config.toml
d_expert = 64
d_shared_expert = 64
moe_layers = [0, 1, 2, 3, 4, 5, 6, 7, 8, 9, 10, 11]
normalize_top_k = false
init_std_router = 0.00607
lr_router = 0.00139
norm_eps = 1e-06
tie_embeddings = false
optimizer = "adamw"
lr = 0.00342
beta1 = 0.9
seq_len = 1024
Below are experts of layer 5 (counted from 0) of a mixture-of-experts language model. Rows are named router (the router's row for the expert) and show model dimensions 0-95. Each number is 128 + 24 x the weight over its row's rms, rounded and kept within 0 to 255. Numbers have three digits each.
After each expert's rows: a language model's description of what the expert responds to. This comes from a sample of Wikipedia text that the model never trained on.

# expert 14
router:117119100109165131127130114129129082153112114089117108157126163155143086122097124107126134134107114119129154111118121129127121079146173127161126138099143104139099100123136150134094099099110117158120107157181154054102130160126088089151111131123123145154156142130126072154163154123151145117
It responds to: Verbs and adverb endings

# expert 7
router:142150149147102169119140152164145149134140146156185095158131106115138111112102149142137136146137150170137111112095055130092121162091131119155127132082112183164129128163140125151123142139147169143120143093091140137124127115116119147140070141133130099110126144136087151156124117112136095137
It responds to: Table cells and labels

# expert 5
router:134160105206067116101119156115118139088079120156119104093138124140086140150111147136142096167136165105103134177109179138136100161129135146130139141148115107109141101131145118132107133132148118149137132120149141138124087115131112151118105112120117157114112093141162123081110167160134132103
It responds to: Word-onset consonant pieces

# expert 11
router:112122105109140092130158151125130158126160114076156162150183152090122107123089078165103143164134126108118154175123088122095115119108122150125112148154120089123109116112108135104135124103128111138115141144186125107139135155128129089158147144118143103168082119112116120082158107108121108120
It responds to: Clause connectors and function words

# expert 0
router:139147120081134136198147123135127161124108136162127108132120169143146155160156151129095122123123080135132127136150148081148146123172098102116109178140151153118115138156142176101105145159125148169129115095105129147096157103152155166152159146122164155141134149112128147152151121104148139137
It responds to: Time prepositions, table cells

# expert 13
router:113113157147134112159153139177154113107169137141178114131140128117124092099123121153129114105162160160115102109153182124144111094169151123118112102154151081102099170132152105117154141095172149138117104139104151150141157138127121120138130115172075083127156123130144121086126140124113131144
It responds to: Name and word endings

# expert 12
router:115106148135118088157155102101124136085093123107125127123095138101095126090117143113148144134133057152091136116121115130108136121124150118120187093117109152119127146086112128180159126131129100105141156165103115116116103169087092099143133097117098103131142102147124147084139132109101103153
It responds to: Nouns after determiners

# expert 10
router:145113124169119096121096153118140120129123132078108108125149153090151165139105160142083076114094150139166124165127131132116119119131108158117106130102129123108075138115096123122113133154089062125142160099127149151134152127106141105169117116117124129162118164093100091151165110098144121122
It responds to: Word-initial prefixes

# expert 15
router:150179119098132134143164128112136146140081115139132123134109079112095120123125104121116136126151152154172127115149140102139147115109102109128122154125146164166126101155123123147128157110130150119132116112099120167118147106135194064112150128163120149134183129102150146148199106099113112113
It responds to: Dates, numbers, table fields

# expert 6
router:131133143074168152139156112120106126172100103138126145138155109121110153102166140152191109085123135082143103173135123134126138118129120118156120127157130150129147163153118093108143117107125161121142101132135083128177148156145147105086154116159137165109150138154137118125090155161140170124
It responds to: Closing parentheses, article starts

# expert 8
router:138125102126071144100089116132129138088131157180132153130108124163097125163142117141121121149153138102121122099121146155167156138106090095123163087167119118122160089134100133087136140120164105166153108115121152107095103124163154140102119121127098162091143120121079105110108122150133118156
It responds to: Coordinates, odd fragments

# expert 3
router:113136070165091137101083124157109150172113176120144118104089114114082175115115091102103124162119162156124075107142137142123109140126153128130112133129136114106154162149144143147127134166129159086146142113138120145112110111149109159153117154137123111143097128155137165103089111152120158139
It responds to: Vowel-rich name fragments

# expert 1
router:117148118164102123099098117149129146140162112165132135092116085170087107154141126091133137119121175165126153156134156135115063147142099100127129128121102112146153186129131140163122107136127135117102086116158104147114092094126129158109124148136097111141076157166143146115100132137146132148
It responds to: Name-internal syllables

# expert 2
router:146113170119158141162096115101118093128160137106097126142160137147192151140135110116135151091129127147164155113128103126140151130091101169106130120098142200116147110150140123129088141132108130115100153155149121158174136113142085131150139124099168115132146121112153133159111116165128148082
It responds to: Headings, lists, of

# expert 9
router:160120161114179146151137155095116079148172129170099179147114105113171112160153134136130150123095113108135137112131112143133161151128146128120099112116132087137168110097157103161123112146121166101116167148099098119116119134137148175109136101116164134087106100110111104158101118123129147136
It responds to: Line and sentence ends

# expert 4
router:116093109082099150118154097102145111119150122116134132103123093112165138120153156106136123096133119107104093112121101118137122115123133146129115168142132115163092133086128146092159117112144095074135113141100130109156134129073114145063132181088131099104127140095137149159129117122086096113
It responds to: Year digits